Weights of a small mixture-of-experts language model, trained from scratch on English Wikipedia.
Size: 9 layers, vocabulary 16384, 12.9M parameters.
Experts: 16 experts in each of 5 layers, 160 SwiGLU neurons an expert, 1 pick a token.
Training: a variant of SOAP for the experts, 253M tokens, 7724 steps.
Below are experts of layer 2 (counted from 0) of a mixture-of-experts language model. Rows are named router (the router's row for the expert) and show model dimensions 0-159. Each number is 128 + 32 x the weight over its row's rms, rounded and kept within 0 to 255.
Before each expert's rows: a language model's description of what the expert responds to. This comes from a sample of Wikipedia text that the model never trained on.

# expert 4
What it handles: Prepositions. Prepositions such as of, in, to, for, by, from, with, and colons, e.g. "population of", "died in 1929", "extended to".
router [ 87 154 110 166  91 133 155 177 143 109 146  95 150 108 103 104 113  59 103 126 122  92 103 136 177 114 103  71  68 126 168  72  78 158 119 184  76 152 121 154 120 145 144 115 147  55 135  52 157 143  77 189 115 156 127  14 177  86 148 141 134 141 177 125 167 117 159 121 136 150 123 143  99 147 145 121 106 103  82 155 105 138  95 136 140 147 181 161 120 146 119 148  65 145  98 112 125  73 154 128 167 137 138 161 149  54 101 130 130 146 126  39 129 130 106 108  79 115 109 138  51 146 124 135 143 119 123 120 150 179 140 135 121 139 135 165 122 185 164 121 142 134 148  91  85 119 180 143 131 116 168 156 122 191 150 127 131 117 140 118]

# expert 13
What it handles: Subject pronouns, head nouns. Subject pronouns he, it, she, they opening a clause, and the noun right after the, such as the 'award', the 'music' video.
router [110 151 140 133  97  58 187 129 161 111 121 109 161 133  98  67  46 118  98  91 130  90  73 126 133 177 136  84 120 100 162 139 102 149 130 173  70 100 119 139 132  63 117 132 119 128  87 104 133 106 126 144  99 168 152  74 183 159 127 159 158  94  58 131 141 179 131 112 129 134 145 144 102 139 181  95 123 108 141 143 142 157 136 135 165 154 115 183 134 154 107  76 175 138  67 105  96  64 113  99 136  64 145 163 112  91  91 132 131 100 122 132 133  93  60  75  71  72  79 128 126 138 160 136 125 119 160 173 103 155 174 157 100 151 101 162  98  99 106 110 118 184  85 144 118  70 143 138 112  72 172 135 124 166 146 169 125 101 104 112]

# expert 2
What it handles: Commas and clause joiners. Commas, often after years or closing parentheses, plus and, but, semicolons and dashes joining clauses, as in "In September 2023, he".
router [111 121 120 122  97  73 180 192 153  89 160  62 171 111 109  65 111 106  73 135  86  97 127 135 176 163 118 120  90 113 163 100 117 169  90 198 103 136 136 121 144 127 113 116 117 128 161  93 124 136  90 165 108 147 145  77 184 158 141 143 129 162  84 132 137 112 131 118 113 193 206 149 156 101 112 101 102 110  71 108 173 120 134  97 142 121 182 140 106 171 117  96 119 123  84  95 118 134 147 103 137  95 116 151 141  68 159 135 151 168  95  76 157 144 100 151 107 112 107 132  92 159 151  83 176 138 121 137  69 101 177 157 157 143  95 143  94 127 109  96 117 112 131 124  68 121 178 114 150  61 138 171 158 191 147 205 121 182  80 125]

# expert 6
What it handles: Years and name parentheses. Opening parentheses after a person's full name before birth details, and century pieces of years like 199, 201, 196 in dates.
router [105 136 144 157  94  85 155 158 159  68 125 109 123  96 104 104  36 121  61 106  67  75  78 113 149 136 126  79  93 125 112 141 104 174 139 185  82 165 114 117 119  72 159  50 125 114  93 104 133 146  95 149  62 162  99  81 193 152 167 155 133 118  99 169 150 190 116  53 115 143 153 128 114 125 136 125 118  83  89 116 149 153  99 161 168 127 138 190 126 141 129  75 129 113 127  88 114  99 136 113 118 119  94 161 169 105 148 127 180 129 111 131 147 162  81 119  80 106 100 160  83 106 129 126 149 102  92 167  92 137 164 143 120 135  87 147 136 116  99 142 137 125 128 176  89 119 128 114 113  86 172 131 138 149 189 193 116 151  60 115]

# expert 11
What it handles: Name word endings. Inner and final pieces of place names, proper names and codes, often after a capital letter, such as M'ure't, East'wood', Jenn'ings'.
router [113 135 166 195 117  84 164 143 138 108  87 114 124  95  65 106  96  95 141 100 139 132  94 108 116 181 136  90  53 148 156  97  57 164  84 141 144 200 176 131 142 154  84 109 132 100 166 120 170  62 132 132  92 172 108 121 101 175 182 157 109  99  94 142 141 126 107  88 101 166 128 123 147 184 149  44 116  76 125 159 166 134 128 122 131 182 112 187 148 138 132  74  94  69 130  81 125 120  94 142 115 117 133 161 165 126 138  97 141 175 127 115 160 112 133 116 109  78 118 105  56  71 138 151  94 138 117 159 134 165 137 167 176 182  71 111 130 131  98 121 136 166 131 121  91 101 142  99 118 116 169  97 130 142 165 138 118 109  76  93]

# expert 0
What it handles: Dates and narrative verbs. Space before a year or number after a date or table cell, plus biography verbs like won, born, After, began, married.
router [ 97 127 145 160 107 136 151 213 147 108 133  92 124 126 127  78 115 110  62  82  56  91 126  99 172 163  73  77 120 103 105 140  84 163 142 184 116 179 122 125 136 122 142 149 134 140 121  85 112 155  75 150 129 140 138  39 163 170 142 150 122 112 109 105 180 173 149  93 149 121 153 146 136 166 128  77 113  94 142 107 158  98 146 120 120  98 157 191 133 134 146  86 126 121  78 100 129  73 141 116 118 112 105 199 158 105 116 117 102 177  94 117 151 141  37  94  60 111 101 130 115 109 136 105  85  77 134 183  73 179 138 174 124 150 104  94  83 144 101 111 120 121 141 150  87 105 164 129  81  99 158 126 148 149 142 197 144 139 114 116]

# expert 3
What it handles: Digits in numbers. Single digits and number pieces in years, coordinates and statistics tables, plus table pipes between numeric cells, as in 196'3', 42.315'8'.
router [105 136 116 132  70  93 162 189 158  74 117  84 131 124 144 137  81 112  82 125  60  73 127  79 181 122 116 120  88 165 138 137  63 120 141 151 112 187 120 162 132  80  96  57 165 104 117  59 123 109 131 154 100 135 136  92 133 123 129 151 140  90 110 155 156 181 152  85 131 143 172 166 151 144 166  90  95  82 120 133 166 136 109 117 136 118 165 151 124 138  93 109 153  83  86 119  53  67 109 111 147 134 121 163 143  62  90 129 167 133 142  91 148 150  90 118  76  76  76 120 120 116 163 122 151 137 133 138  97 150 137 133 117 149  96 153 152 184 116 140 123 114 121  87 110  57 160  99 162  94 136 130 106 148 225 182 110 144  91 106]

# expert 5
What it handles: Mid-word fragments. Short letter chunks right after a word's first letter or two, in rare or technical words, such as s'or'eness, S'er'geant, n'ig'rescens.
router [ 79 148 178 147 113  96 185 108 158 115  77 107 160 134 119  87 127 116 131 143 158 123 105 105 118 119 154  92 112 174 206 126 102 158  93 127  79 154 176 130 214 116  82 134 187 135  94 108 128  42 115 135  83 173 123 152 125 181 146 164 140 110 107 158 144 101 155 121  89 159 131 115 120 168 170  87  93  66 103 115 161 171 110  77 116 137 114 240  90 142 110  80 133  82 115  93 144 103 111 146 102 101 140 162 171 140 149 114 151 170 133  48 105  99 121 127 125  74  62 123  80 115 153 134  93 144 155 163 141 159 154 133 189 170  99 146 131 139  85 114 131 118 109 124 109 113 142 110 143  72 139 101 118 136 141 117 162  94 137 123]

# expert 1
What it handles: Determiners before nouns. Articles and possessive determiners starting a noun phrase, often after prepositions like of or in, such as the, a, his, their.
router [131 159 169 139 116 134 147 138 119 119  74  98 155 108  72 102 126  95  71 101  74 101 100 140 155 133 102 107 145 152 176 138  70 133 149 135  93 112 194 166 154 135 155  72 130  95 123  98 158 104 129 204  54 176 101 119 131 201 210 163 118 108 121 119 157 203 187 106 153 192 133 194 128 155 147 140 162 120 135 153 144 140 151 133 133 109 114 101 138 194 102 133 126 154 104 101  86  99 101 100 108  73 169 146 147 111 136 140 147 109 137 138 140 152 105 121  99  83 102 117  93 145 132 112 152  82 139 229  66 122 142 170 113 156 135 154 135 128 100 111  93 130 141 148 134 104 163 169  97 122 149 120 125 155 132 216 151 135 113  91]

# expert 12
What it handles: Line breaks and structure. Sentence-final periods before paragraph breaks, line breaks, == headings, table pipes starting rows, and list hyphens.
router [115 153 121 138 101 129 126 157 126 102 170 121 176 115  99 125  85  34 132 133  98  91 117 122 157 127  87  89 129 124 134 158 121 133 157 126 139 131 106  90 151 119 161  62 104 133 107  72 105 169 108 161 142 155 121  64 190 183 137 178  91 119 113 112 111 191 110  78  93 112 143 121 167 155 161 132 108  98 105 140 115  96 174  89 168 144 152 119  96 145 132 139  93 117  45 109 124  96 151  86  93 132 143 136 161  49 123  56 151 164 110 112 145  75  94 123 107 128 106 183 125 151 101  96 119 117 138 160  72 158 103 147 111 145  71 110 141 157 118 125 105 142  95 145  57 109 143 174 145  87 183  85 149 142 173 220  79 139 125 133]

# expert 14
What it handles: Quantifiers and adverbs. Quantifiers, numerals and adverbs after articles or verbs, such as all, most, only, first, two, later, not.
router [ 93 127 146 164 111  92 155 145 143 131  83  65 138 105  92  98 130 115  93 126  77 108 101 108 165 174 131 116  71 125 143  97  99 120 165 135 100 132 151 145 105 106 134 119 150  94 154 110 132 115  76 159 102 154 135  98 162 165 189 167 123  74 124 131 152 126 235 112 137 171 145 146 146 198 199 132 114 113 142 132 177 154 136 176 155 128 129 136 164 179 133  97 158 102 133 131 107 129 124 112  91 144 149 155 162  94  81  74 166 157 101 115 105  95 107 125  98  40 113 152 119 156 174  84 144  87 158 209  96 154 105 172 102 184  95 118 123 145  81 116 115 164 161 109  98  75 137 149 145 116 125 184 100 154 159 160 196  89 149 134]

# expert 15
What it handles: Word-final suffixes. Closing suffixes and second words of compound names, such as Turk'ic', Refuge'e', New 'Zealand', Baseball 'League', slide 'guitar'.
router [ 51 160 198 109  65  75 163 139 193 102 137  90 109 137  99 130  57  81  86  77 134 125  31 102 126 123 113 107 149 158 146 116 106 154  96 161  93 133 124 133 130  97 128 132 171  90 116  71 138 132 140 157  67 192 119 120 130 117 158 156 142  55 109 135 130 132 154 118 121 143 158 140  95 153 147  67 182  72 115 145 208 100  87 127 129 110 122 177 147 152 160 110 121  60  82  72 143  90 104 146 160 133 133 176 187 131 114  96 130 118 149 115 111 145 136 128  86 120 123 132 109  93 186 104 142 147  90 136  88 161  99 143 107 133  92 134 162 146 102 141 137 105  89 108 132 107 146 125 118 118 170 141 135 141 188 121 107  95  82  83]

# expert 9
What it handles: Nouns in fixed phrases. Content words inside set prepositional phrases and connectives, like in place of, just in time, at which point, because, due, part, end.
router [134 110 111 100  98  77 154 190 137 138 117  88 220 120 122  79 107 116 103 124 107 105 114  69 211 197 120 100  73 110 131 138  90 150 171 146 110 149 135 139 146 120  80 148  99  95 102 135 166  93  92 142 112 149 150 123 132 148 164 135 118 115 107 132 210 185 129  78 110 148 174 130 116 158 175 116 114 113 141 121 167 134 147 140 131 156 128 168 152 132 127  90 154  97  78 103 165 131  98  61  93  72  91 175 155  38 108 111 107 121 120 124 153 147  60 100  95  79 100 140 113 106 133  67 130  51 118 161 154 139 129 153 109 171 103 118 103  77 109 100 132 130 134 121 104  76 157 153 147 116 150 154  95 159 134 168 169 136  80 138]

# expert 7
What it handles: Infobox field labels. Field names after a dash in infoboxes and taxoboxes, plus table pipes and punctuation, such as Species, Coordinates, Location, Born, Votes.
router [ 87 159 146 136  73  91 143 188 144 111 137 133 116 117  98 137  94  70  87  94 106 115 106  72 124 196 134 118 113 143 151 140 106 144  82 182  88 119 131 187 165 145 120 109 102 108 144 119 175 129 146 126 118 150 140  54 198 136 130 190 120 112 174 176 166 173 131 110 126 138 144 116 132 145 166  98  86 103 143 147 150 118 141 105  68 142 126 209 119 156  87 127  72 124 121 116 143  97 155 120 123  76 123 157 169 142 142 129 117 155 146 120 135 128   9 113  75  96 102 150  90 133 172  70 110 102 155 136  96 146 127 160 110 162  82 159 146 127  95 100 148 122 154  89 117  91 143 132 177  89 167 129 109 137 178 194  77 121  90  87]

# expert 8
What it handles: Mid-word English fragments. Word pieces inside English words and Latin species names, such as Not-or-ious, qu-iet, mult-ip-lying, special-ist.
router [ 33 132 175 167  97 136 169 102 137 144  95 101 124  83 113 111  78 129 113  35 163 121  93  37 118 140 166 107 123 103 169  94  96 151 125 126  97 161 138 115 168 111 131 125 162 146 138 123 154 104 115 128 108 173 170 134 115 173 207 138 113  82 103 104 154 117 163 123 167 180 165 108 128 154 219  87 147 104 104 155 178 133  85 145 119 176 160 169 163 175  94  92  72 102 109 102 129 119 115 151  92 153 147 140 169 127 114  80 107 151 136 127 155 108  96 148 138 126 127 118 112  76 122 114 104  81 124 166  92 150  89 123 139 149  51 108 136  72 134  82 133 126  98 124 111 111 124 131  94 112 142 161 114 208 154 114 167 149 135 100]

# expert 10
What it handles: Foreign-name letter pieces. Single letters and short pieces inside non-English names, often after accented letters, as in Vá-g-ner, Pré-v-ost, Ragnar-ö-k.
router [ 88  97 145 109  99  78 168 153 208  94  80 111 119 117  84 131  68 121 111 106 161 108  87  95 114  90 144 102 116 178 121  84  96 112  87 145 102 161 174 142 138 100 112  88 142  86 132  75 153 108 123 140  63 177 122 164 144 146 140 158 109  68 134 129 146 135  95 110  99 147 152 142 153 175 110 100 147  69  79 129 213 188 128 110 146 119 131 217 124 179 147  97 140  79 139  27 111  86  89 130 149 124 114 171 199  90 136 125 157 137 113 109 109 140 125 152  96 116  94 162  94  90 148 126 148 100 119 131 142 153 145 151 115 139  68 119 186 127 122 150 125 126 125 145  83  98 115 124 101 127 158 116  76 155 183 127 106 145  98 162]